{"num_hidden_layers": 12, "hidden_size": 256, "n_experts": 32, "experts_per_token": 2, "d_expert": 128, "d_shared_expert": 0, "hidden_act": "swiglu", "moe_layers": [0, 1, 2, 3, 4, 5, 6, 7, 8, 9, 10, 11], "router_score": "softmax", "normalize_top_k": false, "routed_scale": 1.0, "balance_loss": 0.00375, "balance_bias": false, "router_logit_norm": 1.5, "init_std_router": 0.0267, "lr_router": 0.00125, "num_attention_heads": 2, "num_key_value_heads": 1, "head_dim": 128, "vocab_size": 8834, "norm": "rmsnorm", "norm_place": "pre", "norm_eps": 1e-05, "positions": "rope", "rope_theta": 13200.0, "rope_fraction": 1.0, "qk_norm": false, "attn_scale": 0.0884, "tie_word_embeddings": true, "parallel_block": false, "init": "uniform", "init_std_qkv": 0.0425, "init_std_o": 0.00867, "init_std_up": 0.0425, "init_std_down": 0.00501, "optimizer": "adamw", "learning_rate": 0.000782, "lr_mult_up": 0.959, "beta1": 0.9, "beta2": 0.98, "lr_head": 0.00881, "max_grad_norm": 1.0, "warmup_steps": 411, "schedule": "wsd", "decay_fraction": 0.654, "decay_shape": "linear", "final_lr_fraction": 0.05, "batch_tokens": 32768, "max_seq_len": 1024, "doc_mask": true, "train_tokens": 231100000, "max_steps": 7053, "dataset": "wikipedia_en"}
Below are experts of layer 9 (counted from 0) of a mixture-of-experts language model. Rows are named router (the router's row for the expert), down (a neuron's output weights, with its number) and show model dimensions 0-255. Each number is 500 + 50 x the weight over its row's rms, rounded and kept within 0 to 999. Numbers have three digits each.
After each expert's rows: "comes before" lists some tokens at least twice as common just after its tokens as in all text. This comes from a sample of Wikipedia text that the model never trained on. Tokens count by the router's weight.

# expert 14
router:509557496556440690440555545476514446436493585527485522534521520481436469507465476575564707472499442593440461444524454549506423440552556506499467484527578512470490567476459446478469574530541518554373477504470499538546446529504504445412420576543574532532594591457481435556493505509583508558443492434509490440501498538467525510459464566489500420442478546427498537472399536514526491494529433521496502437460580400611428476552471476461424543488457395513594531575513483576529566452489498549521498508589518455438522424560534494602504489487535492488481537552446459549443491446540444518454478505492540513501476555437512503419559498499495553513507520530428496452564544453550462556519491458499461561389508505480464520613526468476449488541519515543469591585562481496489536476560493
down2:518452450495526643501458528525502475435427597553538552501605469520437526469503504573498529533514506501514478580570507489566394444566526551496593412525520571519534494492512587527517525483512559549524412382539548518462472505514521477557548467418523439530461523499447517542426381518481485557494493416426505566502512469447475489459526616557472426441436528487593545594491431552503448461518462473506532514516438417507468483535484605473540542437494390589506534577527472570402503570571485471605478532541465470514531503613491443433617444419519538533485463557506500513514504396444509496496507559535416550488497512578461449508481589522504513570482558505557452504566524421514525544473516572516494532522538462449408546522497553498473559575549569495508512392483595408489506494443500
comes before: " | ", "–", ".", " |", "| ", "|"

# expert 5
router:506522466525533558489467516537561489473563403497355544454611579572458505542548528472402505548539454482491495449546414537390539427478452451490516529607475515458438461440471446495481523572453517573528560455445531385582528534398508578487580594499483472549438523503523512448529498542531433427542476490600478454545521573489513485459531477564440456441511503426513524454519484523601503490454549524534456552508405503527528544516452534462475504542423541447521589530467447456465525485501547576483529512492534507437472584505546558602408505529385532390495534491460519511492544467493531510524479507532506459454462420619542558389501479566470581477591503514447477516512509447400550497594402555510474504505433527417428605496527439536520523581551577562479484505477517445494555543528517
down3:536429529519553482488436469383427544547485595506532495550470576518428461518502494422518470483485583506619481493491502498500576586422569498531446528544474496560471542471547501451393514502572401504608597500516439528481538496453424474538431489456498553541491539530480502490504573468418484507481490432484546331538470482481550499525407519549525495518516466584501489382460528565568505504450499521451571541496486471473394510414500540533573409520411445562536481484583506491410504348500547518482484530536391485597500461557481482502533512426544486530456474469541502520491486554423447441526450437519480487433461452524545433531375463551556516360497468545537517554458506609514455441483491490470550497494463476374498427452529521496511519474515464510541508498544603506398466483494512
comes before: "1", "2", "0", "3", "6", "4"

# expert 20
router:505526523417469587497502556515488554423506513487486497472512558389496571518599554468499536518506458489542523488547438561484558494587479452495436514484530458442528632548444422499476454542499615551565518570468486476531490499485537382593560482551471447471588417513515495461507487399541573514467426528528568389451533457469416477482430444501475465547476534412421518576468590433518579468557493501576523555494513408451479556460502488446452476509535448555555457523442472507475502480583598579464517604511425453473494438439532434390575445474599530502476506470417474473422501510458504531538505431461526496583469548509513537557506412547566548506545454523395436562563546459478504504478493567490484437551553450509491440511502556501477513523594607564554548524455456429492585541504549
down1:501514544499490438478502457481449626410496571482413463571372547577505559602487455492558485579477475543508510465439427526436537480467533495525437491408585539481467477450529396584494606553477406517480547482463472448541428578533432477530577511521519501538520590509439509581507515415481476487541429480480478533527515459559424398388565545490432503610478473448447515520471444477457457450531505544593547519493415504474554544414445578455467519479538518531492522529526467474529508449473546390540449444534574539442466514497435556491442474513500577541533466521452448565496504437540442428498525488544467505504503474423488501555613401509491522425544471408463466589497487526527381449576483477490504490470536457464437502454442503458414435521441548538404536543556471451435528532577461
comes before: "\n", "\n\n", ":", ": ", "°", "′"

# expert 8
router:444469563412471675482518585464571393501506455479503568551485536535560501513554606584585479535492470464445475456556465503526451485472513509501475520430417497465534566432470467480513469525510490508517589477450541504402441546517552420442491463522456511570596504449398547589483532490522560524455553450543477494467520545558536450603477516476467578474553467557461508552465496457449526541592465545543498528569539463438516576453432540538503475534514508450623488477389552532517466491409562598409444484539575538574543545509460458534541476439459570550524556449476525520441568475415413554454516509543556565466537509435496522471560475471454536431528459621470467522524414498480436575598520454512506546488514573452495513495558473492508490550482366579485498535477459487478435531434564
down3:511466524472507489449499463532529533445516550365497491491466453469519541461464469492411453462396463469462580511519504518461548406424534491440541593514490509487410458532443513493523526561461439469437577480490528566473438453461581431609442461512500477436436440498521533466537533367565477473503494482420542536557498560480478526532528594528605537586442543510578473463437511473491523525516495622617512399571525463584501432498550466458485500517438510466557549517522502405493416511523512467569536551475540522515507507555544493485503335459457497571549480476468527524566509486487533533468526440547598529403467489555434521472516506493380635601500517515539566529533462354565524554466455440541499464576526470591579480484462474478479561488433468508501533401496484471470529497501566
comes before: "-", "2", "- ", "–", " | ", "022"

# expert 24
router:471583477519524386487472447546452557512526540551466455521527440444429504503475519544447426437481478503487488584496516392550518589555479491566544382448460534562436418487450426548536496474443551459567403494567472485529555441509473431584483496507526477463577517548475476491380564502480537535527549514425533459483475527520525567532394572418536534507489459497543468423439486446483459380496580509538484577516453417419430455475444436459458474512509531478473556482463506457491508522524551513493463566467578519366569525499507464450410466550566433472394446474536507616454450555460516431509497533479520556461510572500462481435548484457556467557532558415617638437520540555493485451496487510543403559572517526533504455574526499444525534482557474521534532474506473459575425533400539
down0:459447468460492668472434505447473520479387422517475422383425506527440487482554469563516629500564490512401445490474440481507446524539451473458497485517546519512469461483490558593458524517485533472507493522490454499503479490420463500510490511411485379519478589470501486511420504476512517420486488544532432509573407587521541457454531558494487478467483578552504560451461596569517543571546562427482582375490517407473524424540499396525453574537501533480500515527497487406477596535571466449525444481540478480483533550518488523536480713546511575461452503439503500564486404555519471437449461500529567411549467521469518499424533490578475445508553543477492548564504475483514414411583457447541502467487442494546511543631467512513486434536503500524497456537521463535444498467434487
comes before: " the", " to", " a", " by", " in", " to the"